{
  "d_expert": 160,
  "d_shared_expert": 0,
  "activation": "tanh_gelu",
  "normalize_top_k": true,
  "router_logit_norm": 2.0,
  "n_kv_head": 2,
  "attn_scale": 0.125,
  "tie_embeddings": true,
  "beta1": 0.9,
  "warmup_steps": 223,
  "final_lr_fraction": 0.0,
  "batch_tokens": 65536,
  "doc_mask": false
}
Below are experts of layer 10 (counted from 0) of a mixture-of-experts language model. Rows are named router (the router's row for the expert), up (a neuron's input weights, with its number) and show model dimensions 64-127. Each number is 128 + 32 x the weight over its row's rms, rounded and kept within 0 to 255.
After each expert's rows: "mostly gets" lists some tokens that are sent to it at least half of the time. This comes from a sample of Wikipedia text that the model never trained on.

# expert 27
router [120 137 121  63 102 161 114 143 136 138 131 173 156 168 145 167 112 125 111 169 105 169  53 159 133 123 152 174  96 143 110 180  88 114 109 174  87 146 168 127 119 137  95 115  85 101 120  99 195 123 169 119 115 158 104 107 168  71 162 122 103  98 185 125]
up0 [160 174 120 172 118  97 179 109 107 168  78 111 179  79 155 188 115 127 155  96 123 112 183 116  69  43 153 125 115  54 109 137  90 122  64 135 124 148 119 138 101 122 165 200 131 131 104  71 129 145 152 118 160 129 123 106 170  62 131 172 156  84 152 133]
up1 [151 142 145 108 101 102 142 108 161  65 128 138 138 135 183 200  74 111  98 115 112 124 128  40 149 138 136 128  90  82 144 137 103 146 149 145 209 204 121 173 123 108 134 128  97 138 105 134 160 158 132 162 146 127 187 118  99  78 160  95 156 109 119 154]
mostly gets: "if", "uff", "ff", "mp", "amp", "arm"

# expert 36
router [105 101 107 127  88 158 144 149 148 158  68 136 113 164 108 115 135 114 118 113 127 130 107  79 177 154 182  61 135 125 135 161 163  86 115 210 102 150 152 158 167  89 115 117  94  92 140 148 122 106 106  89 120 140 112 130 135 142 113 162 116 133 100 168]
up0 [129 169 130 176  96  96  93 141 131 151 125 128 120 130  95 101 150 116  84  86 128 122 205  45 225 134 130 118 120 125 155 114 103 128 176 125  97 138 140 141 142 136 146  81 152  85 127 151 135 129  49 106 107 121 112 190 149 201  82 192 124 124  66  88]
up1 [132 133 175 133 114 117 155 139  95  93  78 161  50 149 131  54 161 174  90  77 125 164 109 113 135 166  89 139 195  61 135  86  95 106 176 162 115 102 132 151 122 147 136 160 142 113 138 158  95 166  87 129 179 169 117 121 130  99 122 140 203  94  84 139]
mostly gets: "yer", "dy", "y", " Boy", " Ray", "vy"

# expert 0
router [103 122 100  94 181 127 151 153  78 146 128 113 142 115  92 182  85 125 124 103 111 185  81 128 119 127 181 140 172 148 110 141  83 148 162 148 138  90 127 180 151 152 125 116 125  67 151 130 111  83 155 177 131 162 163 119 216 103 193 126 152 169 155 155]
up0 [113 129 138 129 158 121 163 144 125  75 127  90 126  47 146 139 131 180  99 123 148  93 165 165  95 150 168 135 131  90 111 165 110 189 147 105 170 153  76 109 154 180 147 148 130 158 113  36  59 158 126 171 174 141  91 119 169 145  98 115 153  91 121 126]
up1 [120 146 105 176 152 113 180 167 130 100 112 172 164 110 155 135 121 123 123  99  88 125 110 115 143  95 121 170 133 154 107 144  80 124 151 100 193 189 142 169 100 107 176 119 167 129 111 153 105  86  95 141 130  51 172 149 184 160 113 138 157  50 152 122]
mostly gets: " helped", " seven", " nine"

# expert 55
router [116  75 172  66  47 113 156 152 147 112  63 107 129 140 125  80 168  82 175 154 110 152 117 126 130 148 109 137 130 198  92  52 152 105 125 197  81  83 113  55 115  97 101  93 117  91 156 153 103  96 151 146 109  82 184 109 120  99 153 115 146 132 169 164]
up0 [128  92 151 116 160 109 172  44 140 128 146 135 132 144 124 187 150 155 102 203 139 171 134 171 122 149  88 135 179 136 133  86 134 150  87 144 116 111  76  88 151 178 115 149 147 102  70 107 154 127 144 126 150  57 140 122 140 112 148  80 169 126 141  64]
up1 [122 194  79  74 102 113 117 119 143 123 159  91 138 126  79  71 106 157  66 106 120 116 109  86 148 181 104 138 161 143 111  76 145 104 137 113 115 136 152 172 122  61 129 140 129 122 142 146 121 141  67  70 124 134 160 131 154 213 116 123 108  96 116 108]
mostly gets: " de", " pro", "na", "pro", "ana", "dia"

# expert 59
router [ 92  84  50 122 129 130  82 165 167 129 143 163 182 182  70 173  88  90 120 135  87 157 112 118 128 165 130 151  95 115  80 120 120 139  87 136 112 116 164 138 135 147  77  78 107 100 165 137 134 119 174 137  61 133 169 104 143  97 136 120 138 169 132 148]
up0 [168 150 151 104 119  69 157 110 158 169 174 145 133 158 178 105 112 152 170 111 179 113 134 118 107 132 113 161 159 134 115 165  79  94 104  85 115 161 121 140 115 112 148  96 158 196  95 109  79 119  85 138  92 116 126 109  81 214 148 130 182 136 107 111]
up1 [151 119 126 123  98 117 171 158 156 146 189 106 118 131 191 110 110 143  94 132 143 139 124  96 133 106  92 114 123 133 132 117 115 155  85 112 154  98 143 153  79  94 110 171 176 148 112 140 141 144 172 152 163 176 130 107 103 155 129 132 136 174  85 105]
mostly gets: "2", " Ref", "Meanwhile", " historian", " ±%", " Spouse"

# expert 12
router [152 115  72 158  89 147  97 169 144 178 137 176 126 166 149 128  84 176 140 135 100 111  87 167 108 128 140 167 107 135  53 134 119 133  76 156 144  49 120 134  94 112  92 136 112  97 148 155 125 101  95 150 125  97 130 141 131 134 107 162 131 143 142 117]
up0 [ 70 214 106 138 111 111 219 107  99 141 170 140  87 142 122 121 135 213  55 140 149 176 104 100 214 136  55 104 129 124 149 156  98 125 195  96 200 176 119 106 115 140 183 115 147 172  97 127 136 105 145 152 135 148 141 165 153 124 136 120 187 134 110 164]
up1 [162 142 173 107 162  86  81  56 176 121 150  55 109 127 130 125 165 154 124 131 142 103 110 142 143  92 152 111  83 159 115  85 184 132 105 118 171 112 143 156 104 127  70 176 175 111  97 123 146 124 127 162 157  95  52 145 101 165  95  68  97 130 130 107]
mostly gets: "á", "ö", " war", "í", " due", " U"

# expert 19
router [113  90  96 144 141 166 117 187 121 110  49 141 199 125 103 133  57  81 165 165 114 116 138 164  85 138 184 131 160 114 135 178 175 123 109 118 167 158 133 132  82  87 116 159 135 107 166  69 122 117 106 135 110 126 135 141 145 187 135  93 104 202 124 116]
up0 [178  98 201 160  67 115 122 141 156  19 163 119 160 115 109 151 116 139  93 169  78 139 129 119 105 154 140 140  71 169 130 141 129  78  65  87 113  95 108 136  82  82 136 125 139 124  82 144 163  74 107 140 183 133 110 127 150 130 132 149 147 112 161 149]
up1 [137 156 107 161 184 127 160 102 187  67  92 128  96 139 115 113  95 109 136 113  82 109 121  93 147 116 140 170 101 124 100 207 144 118 133 129  96 112 136 229 100  96  83 135 129 133  99 142 128 200  60 142 186 163 134 162  91 125 126 105 112 168 127 161]
mostly gets: " film", " album", " station", " music", " director", " project"

# expert 18
router [122  67  82 112 129 138  98 142 132 136 166 113 182 138 101 102 103 116 120 142 130 144 142 153 123 151 148 210  69 240 145 143 150 112 137 177 100 108 159  80  93 110 125 126 102 105 149 118 122  73 142  90 108 180 217 121 146 121 149 134 150 175 184 145]
up0 [128 162 128 106 115  91 139 162 145 131 128  78 112  71  74 156 128 179 152 104 155  90 149 114 187 130 140 118 161 108 117 141  71 114 119 115 113 190  98 102 154  83 112  58 145 119 128 148 134 103  70 180 139 141 133 177 167 127   3 118 126 112  79 115]
up1 [117 186 136  96 106 137 137 156 102 135 196 160 129 114 104 133 185  84 120 148 149 102 137 112 144  93  80 131  75 183 164 152 123 148  73 127  94 134 124 178 133  90 112 179 184 162 132 104  71 117 109 113 149 158 131  91 159 167 103  95 144 154 145  99]
mostly gets: ",", "),", "\",", "In", " past", " When"

# expert 56
router [120  65 109  85 129 146 138 141 109 166 132 171 126 150 102 146 140 141 155 140 159 136 153 141 142 131 136 157 121 133  85 152 140 138 188  88 113 104 158 116 152 154 171 119  84 125 145 171  89 126 150  59  84 135 146  86  94  39 150 161 115 165  92 119]
up0 [183 129 131 135 167 106  96  97 156 119 119 153 156 114  85 133  95 105 121 105 144  68 147  70  76 113 143 141  93 118 163 135 149  93  86  90 124 133  85 142 155 121 130  97 121 172 100 107 186 187 130 146 126 137 118 113 117 180  81 131 168 172 141 107]
up1 [114 136 177 143 122 124  82 148 145 132 141 151 129 126 164 107 170  88 176 128 118 129 213  78 171 174  85 118 109 130 147 142 107 168 161  55  93 116 190 157  80 146 137 147 139 160  97 116 132 159 118 124 145  74 116 107  75  98  70 133 104 117 131 136]
mostly gets: "ated", "ed", "red", "ped", " Red", "aged"

# expert 28
router [136 111 128 155  97 128  59 115 133 111 108 180 123 130 113 143 140  78 178 138  68  78 113 156 168 105 145 127 184 143 125  97 170 129 124 147 114 120 144 146  91  83 129 117 148 124 174 179 118 194 127 132  90  83 141 129 185 156  95 106 105  97 131 117]
up0 [149 121 130 104 202 135 113 105 176 100 137 183 104 145 140 110 152 114  25  86 155 118 145  51 123 133 118 122 155 135 146  92 151 135 157  50 116 159 143 108  48 136 160 135 160 143 111 147 149 215 115  61 115 122 101 111 116 169  47  85  90 104  96 122]
up1 [181 156 187 169 118  52 122  58 189 130 156  99 119 147 150 165 100  98 132 137 116  88 159  85 178 125  55 183 194  66 101 148 153 102 119 148 100 168 151 135 134  79 117 129 210 150 117 172  67 186 118 127 111  93 122 128 151 107 101 142 127  76 132 146]
mostly gets: " League", " House", " School", " University", " Cup", " District"

# expert 33
router [ 94 117 104 129  83 143 117 139  99 148 123 153 142 136 137  85  84 119 122 143 108 198 111 153 144 124 141 152  86 233 147 191 137 128 128 172  89  77 164 115 134 122 140 117 100 123 192 177 129  67 175  60  93 105 170 104 184 104 129 151 172 161 188 182]
up0 [109 117 124 113 165 153 147 137 120 147  89 112  99 124 203 122 114 105 137 110 183 143  72 116 103  96 102 149  99  80 137 162 116 183  97  93 151 115 145 143 115 184 145 153 167 112 133 140 129 140 123 128 123 112  90 147 122 109 104 164 174 148 137 100]
up1 [159 125 103 125 128 123 120 118  91  94 154 107 104  84 122 131 137 158 100 130 103 112 103  82  97 129  73 152 175 129 145 122  43  90 129 105 186 171 110 129 121 161 189  90 147 134 124 136 143 107 138 103 188 111 128 106 117 127 115 178 201  69  86 112]
mostly gets: " million", "\",", "),", " population", " billion", " density"

# expert 61
router [164 144 111 107 157 142 120 169 108 141  76 166 132 120  93 166  97 106 189 111  99 148 105 160  62 128 123 126  91 126  75 147 154 102 156 143 113  90 184 177  93 151  88 128 120 138 151 143 110 162 152 167  98 140 104 162 107 114 123 112 133 165 120 123]
up0 [ 73  80 153 149 131 136 176 132 114  54  84 140  90 136 164  46  93 112 127 126 146 115 145  98 150 113 102  14 143 176 126 178 151 125  91  98 191  73 100 135 175 145 150 171 154 103  81 112  76 118 174 148 119 176 121 127  93 120  96 106 137 120 133 152]
up1 [151 148 191 179 133 105 114 135  63 153 129 159  66 117 135 168 108 141 143 105 178 145 130 102 120 140  58 123 104 118 114  71 111 139 172 123  98 179 202  82 101 163  91 159 135 122 130 106 163 150 108  96 145 106  99 157 113  97 148 112 175 115 121 106]
mostly gets: " c", " No", " p", " St", " B", " b"

# expert 46
router [ 36 128  92  68 107 124 127 150 104 161 128 179 139 114  95 169  92 102 164 142 102  95 131 108  99 156 146 134 115 193 121 121 107 110 119 135  81 135  91 109 174 123 117  92 109 100 133 101 108  87 149 113 132 120 140  96  64 113 166 118 117 126 159 149]
up0 [115 138 148 100 138 100 167 105 150 116 126 152 128 125 156 150 132 118  88 155 145  26 145 132 140 158  95 123 156 115 179 111  86 108  23 129 101 149 190 115 173 131 170 164 210  96 133 103 126 111 136 100 180 100 186 107  95 146 127  91  92 138 101 141]
up1 [ 59 194 144 139 126  85 121 114 170 113 164 161 132 114 121 108 165 135 165 117 142  83 170 147 109 161 123 138 170 102 139 172 109 121 112 139 111 162 181  88 152 146 115 138 186 100 140 114 121 145 103  64 155  64 126 133 110 136 142  77 163 155 126 122]
mostly gets: "م", " Robinson", "ر", " Williams", " Jones", " Wilson"

# expert 63
router [152  93 117 105  91 168 170  98 163 144 107 116 169 120 157 140 180  30 125 147 117 142 126 131 119 155 164 171 121 144 111 127 118  53 123  93 166 130 139  78 145 113  88 110 136 125 134 138 144 135 129 118 131 133 118 133 137 157 120 141 128 157 175 105]
up0 [102 146  79 192 140 101 110 128 135 119  89 174 123 103 154 111 106 101 122  79 147 152 159 180 145 159 128 149 146 133 172 172 123 123 166 157 138 171 206 207 117  79 174 134 122 134  97  94 100 143 114 131 133  97 128 139 133 154 102  57 114 126 174 109]
up1 [162 155 131 142 121 105 215 179 140 102 122 146 133 140 137 120 147 117 127 149 195 128 192 150 105 178 114  57 115 146 110 101 163 118 141  41  99 133 149 135  94  93 144 164 162 155 130 136 134 130 156 115 166 117 145 112 120 153 110  52 111  82 128 105]
mostly gets: " In", "In", " in", " con", " Con", " around"

# expert 17
router [ 90  64  98 165 184 147  74 120  65 152 118 165  86 150  88 148 132 108 183 168  85 145 173 102 119 123 122 142 131 177 118 130  98 100 175 119 144  91 105  99  75 110 123 143 116 169 125 112 193  83 122  79  79 185 114 104 119 104 148 139  77 145 115 190]
up0 [172 121 168 143 127  87 126  44 129  94 172  91 130 159 109 135 141 134 157 125 104  97 195 139 167 210 118 150 136  90 121 108  56 126 142 104 132 175  97 193 142 130 166 175 125 104 110  76 127 111  98 125 140 142 120 151 132 110 124 114 185 102 157  82]
up1 [107 140 106 135 161 121 143 142  98 118  56 138 106 141  94 137 116 138 141 174 104 126 163 144 121 140 113 114 140 140 117 139  96 163  62 110 206 158 179 153  76 145 103 173 143 204 129  92 137 142 104 106 120 141 172 116 111 102 107 165  87 157 149 130]
mostly gets: " York", " American", " John", " United", " England", " James"

# expert 32
router [174 145  97 143 177 132 104 145 136 174 106 137 157  92 122 190 116  92 168 147 111 183 141 104 107 136 161 136 103  95 142 190 135  89 108 137 158 137 135 172 129 128  18 123 132 136 136 131 103 113 172 175 122 154 120 110 128  81 160 118 149 132 111 161]
up0 [109 147 101 109 169 114 142 138 207  74 118 196 146  96 109 176  96 127 110  86 133 150 134  60 160 130 156 100  86 130 130 108 126 179 159  91 155 165 118 136 129 125 146 145 137 141 114 150 129 179 116 112 197  93 139 122 126 198 115 151  72 145 127 128]
up1 [140 194  79 185 173 107 100  87 161  71  67 163 111 116 117 140 140 143 132 118 166 165 111  59 106 125  95  90 130 165 160 150  97 114 163 138 174 136 133 137 148 132 121 104 147 200  79  91 152 166 164 144 129  64  88 167  84 110  93 118 133 163 138  92]
mostly gets: " S", " F", " G", " L", " T", " W"

# expert 14
router [135  90 151 121 139 168  82 159 144 162 143 148 169 151  89 132 112  73 123 133  43  93 158 103 109 100 145 154 172 131  95 200 146 108 107 235 123  68 135 117 140 179  82  92  82 134 123 125 195 113 149 127 109  56  64 128 133 106 156  97  69 136 134 162]
up0 [147 142  83 164 113 133 148  84 107  78 200 135 132 133 129 135 108 207 131 176 101 121  92 162 155 153 110 125 106 150  88 108 110 122 147 120 160 131 168  86 169 181 126 179 110 137  79  78  97  86  84 136 116 127  89 179 162 138 101 170  89 145 162  84]
up1 [ 79 140 135  94 163 103 118 117 185 152 137 156 125 124  57 106  97 113 124  64 124  58 141 122 142 147 128 111 183 121 105 124 136 101 211 172 100 146 164 165 126 147 129 134 108 149  51  86 155 156 145  92 128 132 102 154 137 136 126 146 115 115  93 112]
mostly gets: "berg", "sson", "mann", "ić", "kov", "tz"

# expert 60
router [149 118 199  78  65 186  71 148 137 160 131  92 144 153 141 127 103 105 129 165 177 144  66 189 105 129 144 157  92 116 117 136 139 139 133 117 113 121 125 173 108 175 104 126 118 140 139 151 147 121 103  49 119 148  98  89  96 121  97 124 135  91 134 135]
up0 [114 190 167 144  82 141 169 155 111 166 138  91 142 147 103  84 131 145 130 117 167 124 134 126  93 128 151 125 118 131 190 104 118 141  89 109 153 134 100 119 182 134 153 120 151 164  53 118 153 148 129 105 128 105 228 133 108 202 120 108 101  76 141  16]
up1 [115 151 146 153 120 107 135 136  93 137 153 157 170 104 117 123 134 162 123 125 153  67 115 136 117 148  90 171 130  88 134 175 130 133 142 105 114 174 124 178 149  73 126 111 135 149 121 140  54  81 101 112 180  84 134 106 155  96  91 136 104 140 166 122]
mostly gets: " and", " or", " but", " &", "):", " several"

# expert 21
router [ 96  90  81 119  96 173 109 145 136 180  82 158  87 168  99 139 143  63 164 148  89 136 107 162 120 179 186 124 166 154  77 153 149 110 137 132 105 110 138 112 116 105 116 144 109 126 141 150 176  84 160 108 114  92 137  66 118  81 146 111 131 191 165 142]
up0 [123 140  96 161 121 122 149  92 118 148  78 167  91 143 164  67 182 112 124  91 106 109 142 123 160 157  76 116 160 160  85 151  71 143 107 120 157 164  84  94 187 137 143 180 161 205 121 129 167  88  99 115 144 101 112 164 176 110  82 138 152 168 138  99]
up1 [142 124 144 155  82 139 164 111  88  81  87 112 117 122 143 121 215 142  34 106 153  82 131 137 143 179 109 105 120 163 110  93  50 164 122 112 100 151 139 140  95 157 128 103 145 148 119 156 112 134  94  91 132 171 170 175 131 163 106 101 166 129 123 159]
mostly gets: " re", " located", " power", " Secretary", " footballer", " water"

# expert 47
router [138 104 174 138 152 149 142 153 171 113  93 170 133 144 115  89 122 107 163 139  74 140 117 158  91  92 171 123 108 159 132 127 122 111 111 139 133 100 160 159 132  95 128  85  90  74 180 168 131 137 151  90  86 187 129 121  86 110 158 189  61 169 126 185]
up0 [123 116 177 102 145 107 144 117 140 129  99 158  53 136 163 121 125 143 109  95 107 125 110 137  88 186 136  98 120 101  29 137  81 137 125 115 178 157 147  96 114 123 124 163 158 125 123 163 173  87 114 143 147 206 132 183 103 198  83 113 108 139 105 134]
up1 [170 161 107 170 109 120 185  78 137  98 169 139 145 121 190 111 155 104 175  93 118 120 161 114  85 107 127  85  79 117 188 140 125 120 100  77 147 173 171 140  87 126 133 110 159 182 133 153 120 143  91 113 208 134 113 141  55 129 105 176  94 138  92 130]
mostly gets: "|", "=", " •", "See", " Website", "Notable"

# expert 23
router [136  93  88 137  98 130  72 126 127 112 128 162 147 138 119 143 117  95 102 129 108 103  75 153 111 146 152 200 126 155 143 116 160 163 111 168  80  96 157 152 188 181 103  97  77 102 106 219 154  97 188 131 106  98 115 102 136 150 130 150 121 150 209 124]
up0 [112 142 143  99 210 114 123  92 138 113 130 131 166  56 119 182 131 103 118 108 171 157 195  77  88 112  66 149 140 105  99 178 190 115 173 111 143 159 135 178 188 130 154 157 122 137 103 135 124 103 193 133 155 118 110 128  97 142 171 106 119 143 112  84]
up1 [116 139  94 137 152 110 109  86 130 119 152  89 118 142 119 104  58  85  97 153 186 123 183 177 172 106 148 134  98 132 123 109 178 153 103  57 122 124 107 108 142 113 128 161 124 148  81 116 134 133 182 117 187  80 113 137 165 171 157  93 118 115 158  39]
mostly gets: " Han", " Kan", "ür", "kh", "ü", "kan"

# expert 38
router [132 144 179 115 123 133 133 150 166  97 142 164 149 149 155 152 125 130 140 109 114 176  64 149 123 128 153  74 170 155 156 140 141  95 108 109 120 109 132 112 146 168 115 107  79 111 176 201 107 119 165   0 121 136 129  92  41 111 140 133 158 143 141 167]
up0 [138 195 143 186 131  92 127 111 154 140 113 135  73  76 180 134 120 116  97 137 133 170 168 111 141 115  88 103 161 141 199 130 183 153  94  93 120 148  94 116  72 141 134 158 134 164  97  95 161 159 128 125 185 102 140 116 102  68 118  99 132 125 153 143]
up1 [138 163  68 146 105 143 156 104 119 130 162 119  60 109  91  94 201 142 196  75  98  94 156 115 132  85 123  90 102 131  91 124 131 192  74 151 129 114  71 117 134 127 180 133 117 111  97 128 162 162 144 124 125 140 139 129 121 149 105 101 108 156 111 133]
mostly gets: "|", "|---|---|", "|---|", "|---|---|---|", " |", "="

# expert 40
router [149 109 115 136  99 147 109 167 132 146 107 184 112 180 100 188 106  49 126 134  74 177 124 178  71 196 150 137 104 130 100  86 177  91 101 146  80 139 174 102 104 149  89  86 116 110 156 110 155 123 123 154 107 145 120  98 133 114 143 151  93 146 137 113]
up0 [ 85 131 191  94 164  60 107 135 150  74 131 145  71 170 115 217 170  89 131 123 134 130  96 104 146 119 119 171 106  90 145  63 139 108 125 119 137 205 100 143 115 161 145 165 122 109 135 118 138 141  22 168 107  83  98 116  80 142 145 128 129 124 112  87]
up1 [100 178 159 124 128  81 129 140 187 109 170 144 128 100 150 122 173 126 180 141 108 161 157 100 116 123 168 162 167 152  91  92 170 133 122  56 123 196 138 114 122  91 100  81 135 121 123  81 148 121 121 120 180 118  89  75 103 107 121 127 115 106  78 102]
mostly gets: "\\", " Genus", " \\", " Phyl", "idae", "^"

# expert 13
router [118 104  55 162 113 155 154 166 152 119 128 132 127 167 134 206 135 155 133 172 105 129 150 119 165 128 125 111 171 128 102 198 111 106 109 158 104 128 139 150  88 163 138  57 116 170 150  78 114  91 137 137  74 149 199 114 142  84 129 161  95 145 173 201]
up0 [159 147 159 158 125 131 176 136 108 137  83  97  62 127 165 135 164 136 183  93 158 120 158 142  77 102  78 152 134 171 117  76  68 125 135 115 141 175  68 143  75 127 163 125 134 219 108 142 106 205  89 124  96 135 144  86 120  88 113 125 145 138 163 182]
up1 [128 123  76 173 148 137 164 114 139  97 124 118 133 114  58 147 120 188 103  80 171  79 197  72 118 153 123 111 135  93 120 117 137 130 114 161 109 166 155 198 112 120 141 177 153  85 116  98  96 118 137 111 131 103 123 153 102 124  83 118 113 137 121 102]
mostly gets: " part", "pe", " role", "History", " Be", " style"

# expert 54
router [166  88 118 126 101 179  96 177 134 170  98 159 159 170 102 160  93  94 146 163 101 157  88 166  98 151 168 157 104 164  96 151 152  91 132 157  93  85 137 119 133 135  88  90  85  90 173 144 146  95 166 112  83 127 155  96 118  94 172 134 111 163 161 164]
up0 [155 103 122 176 151  57 178  90 140  86 166 158 135 137 150 105 188 158 104 120 110 101 164  70 193 106  60  74 138 124 138 126 113 124 118  99 152 119 146 173 114 104 153 175 150 155  63 103 104  91 106 139 128 130 135 158 146 128 118 163 135 120  91  92]
up1 [127 145 125  97 105  85 136  51 108  90 183 101 108 105 134 124 130 172 113 106 125 123 181 143 138  95 113 110 144 102 177 124 130 157 122  92 148 134 104 142 108 115 184 160 159 164  94  70  93 160 132 138 140  99  92 149 157 175  87 147 149 129 131 114]
mostly gets: "า", "ง", "ิ", "ะ", "ส", "ุ"

# expert 26
router [108 170 142  99  94 110 185 123 115 130 140 143 163 209 124 116 141 115  86 165 126 196 120 166 152  78 158 117  63 210 123 145 142 127 121 112 114 141 139  72 173  38 131 123 107  66 171 145 116  98 146 110  98  54 176 127  97 118 149 130 144 151 114 102]
up0 [133 174 180 190 149  71 154  94 146  74 149 105 124 170 111  83 133 169 106 125  98 117 112 134 148 174 136 128 118  84 163 133 162 163  71  92 140 187  93 138 140  94 113 139 153 148  78 123  72 110 169 142 113 126 156 137  79 111 118 129 195 168 112  61]
up1 [137 201 125 158 147  82 155 156 169 125 115 123 156  82 179 137 152 107 147 126 129 143 102 134 166 141 147 126 160 124  75 138 112 122 117  88 160  99 109  61 123 150 117 126 149 131 113 102 117 130 140 158 140  92 114 113 118 113 132 211 179 106  67  92]
mostly gets: "N", "S", "C", "M", "F", "I"

# expert 43
router [127 151 177 120  62 146 123 139 148 145 107 168 144 114 119 214  71 139 154 142 151 162 143 137 126 127 162 105 171 163 117 147 158  66 150 163 119 113 121 126 121 132  72 115  81  81 162 133 150 103 152  99  64 139 153 118 150 134 128 125 145 140 211 123]
up0 [127 157 135 170  92  97 132 140 124 158 121 114 103 120 123 134 166 151 124  96 178 208 202 164 137 146 126  53  59 130 187  23 123 134 152 132 145 136 150 155 159 140 123 116 143 191  93  56  84 151 106 132 155 101  95 111 135 150  39 166 107  90 161 145]
up1 [ 45 128 152 205 111 108 144 117  89 142 101 126 165 111  97 117 190 142 183  97  87 133 154 127 101 148 126 122 120 125 112 117 115 135 116  74 178 153 128 142 120 110 138 129 148 161 166 144 172 110 125  92 157  97 127 152 231  98 162 118 156 109 126  93]
mostly gets: ").", ".", "\".", ".\"", " ex", "rthropoda"

# expert 58
router [112 210 133 166 127 157 108 159 109 153 119 130 156 165 103  75  87  40 101 163 120 177 116 124 140 137 141 171  71  97 115 130  95 121 127 177 174  67 131 136 102 104  95  93 156 111 163 101 158  86 146  53  73 119 144  61 143 109 161 143  62 173 170 133]
up0 [114 167  81  43 149 113  85 131 126 108 162 140 128 117 118 131 122 145 188  82 173  23 150 105 129  91 135  47 120 114 119 160 127 124  84 101 120  97 126 104 143 104 106 137 164 155 143 175 134 140 128 116 116  80 151  81 173 159 112  90 152 132  64 109]
up1 [122  87 110 135  73  97 188 152 105 128 171 166 102 128 165 137 165 130 110 113 121 135 158 145 161 161 174 163 175 102 145 131 115 163 135  77  86  93 159 169 171 129 163 121 203 191  90  98  97  89 101  90 176 122 147 130 129 128  85 155 128  87 121 104]
mostly gets: "\n", "Geography", "==", " along", " Spouse", "Species"

# expert 22
router [ 97 123  94  92 123 186 106 140 204 117 116 100 114 169 148 133 113 138  40  75 102 126 103 156 126 136 122 100 171 181 129 110  92 155 112 150 142 132 190 159 150  87 103 112 109 155 122 146 145 148 132 174  66 103  87 126  76  75 176 112  88 169 182 146]
up0 [142 151 138 158 120 115 128 128 139 113 125 219 150 186 195 113 165 139 130 119 106 122 112 161 115 160  94 115  58 138 114 131 114 101 156  50 158 137 217 106 133 114  74 117 137 209  93 106 163 198 117 108 142 126 120 153 128 110 134  94 143 120 125 126]
up1 [103 151 107 152 143 145 117 151  89 126 178 115  83 152 124  87 103 146 113 148  91 149 146 141 105  94  87  72 147 137 109  53 172 152 101 115 113 129 136 106  99 151 147 166 168 143 112 130 191 207 136 164 158 116  53 113 151 143 117 113 110 115 143 159]
mostly gets: " when", " where", " before", " after", " until", " while"

# expert 1
router [136  80  71 172  84 172 117 133 141 131  84 173 199 134  90 112 131  98 135 131  76 129  87 135  66 190 114 180 133 138 140 134 137  92 137 105 104  92 159 115 143 147 143 129 107 105 120 160 181 165 111 156 108 171 144 160 141  63 120 135 101 174 145 126]
up0 [170 140  85 147  98 129 181 174 157 104 113 136 168  84 132 103 138 164  87  82 136  88 144 136 130 202 107 180 129 128 115  87 134  99 115 156 147 174 140 136 139 172 167 144 151 142  94  95 182 159  65  83 145 122 153 150  90 141 111  92 125  97 107  34]
up1 [127  80 117 139 142 144 136 142  94 151 154 128 139 146 104 121 135 181  97 145 143 168 150 111 129 173 117 159 151  49 147 110  79 134 128  77 140 124 121  49 118 201 123 121 150 131  89 112 192 173  80 199 176 139  85 165 150 120 140 137 100 128 194 104]
mostly gets: "See", " will", " support", " Succeed", " need", "tract"

# expert 3
router [120  94 120 140 107 157 122 180 124 153 115 147 171 163 122 206 107  93  94 128  86 172 123 192  64 163 165 147  72 133 133 111 136 109 139 142 145 119 142 123 117 113 103 137  95  74 165 134 164  63 155 130 102 171 118 122 135 120 165  95  67 156 176 168]
up0 [109 118 103 116 183  96 100  88 121  99 137 120 119 119 161 129 138 109 100 149  98  96 167 137  92 111 185 187 135 106 164 152 135 110 125  19 111 155 154 205 142  91 106 167 145 163  87 131 149 128 138 150 107  94 140 116 102 116  74 130 112  84 165 143]
up1 [121 138 130 126 148  70 173 166 130 128 134 114  58  63 113 121 149 154 106  82  76  93 108 126 144 138  91 187 133 165 155 103 112 111 126 169 153 116 145 106 128 116 130 175 159 134 153 128 159 109 119 178 148  99  94  94 154  76 127 163  90 164 128  82]
mostly gets: "gastropod", " ship", " Weight", " vessel", "mut", " steam"

# expert 2
router [169  94 121 120 101 181  95 174 132 170  98 160 161 167 106 164  94  96 148 160 100 163  93 169 102 154 166 154 105 164  96 147 156  91 135 159  95  82 137 119 134 134  86  92  84  91 174 145 146  96 167 109  82 129 157  97 120  97 172 134 111 164 164 167]
up0 [102 171 151 127 178 114 103 107 128 121 158 134  86 121 180 157 150  87  89 153 173  72 139 112 173 139 147  84 114 141 115 108 151 124 118 121 110 144  96  97 169 122 111 193 172 170  90 157 127 222  96 114 109 148 104 208 131 138 123 126  96 120 120 118]
up1 [148 141 126  88 130 114 182  71 129  79 124  90  96 138 165  94 123 108 153 127 175 165 177  56 111 107 106 122 106 140 135 146 161 123 126 123 102 135  99 163 172 172 168 158 170 119  63 127  31 116 110 117 146 121 110 149 136 202  82  98 170 124 134  90]
mostly gets: ".\"", " Pennsylvania", " cousin", " Minnesota", "\".", " Hawaii"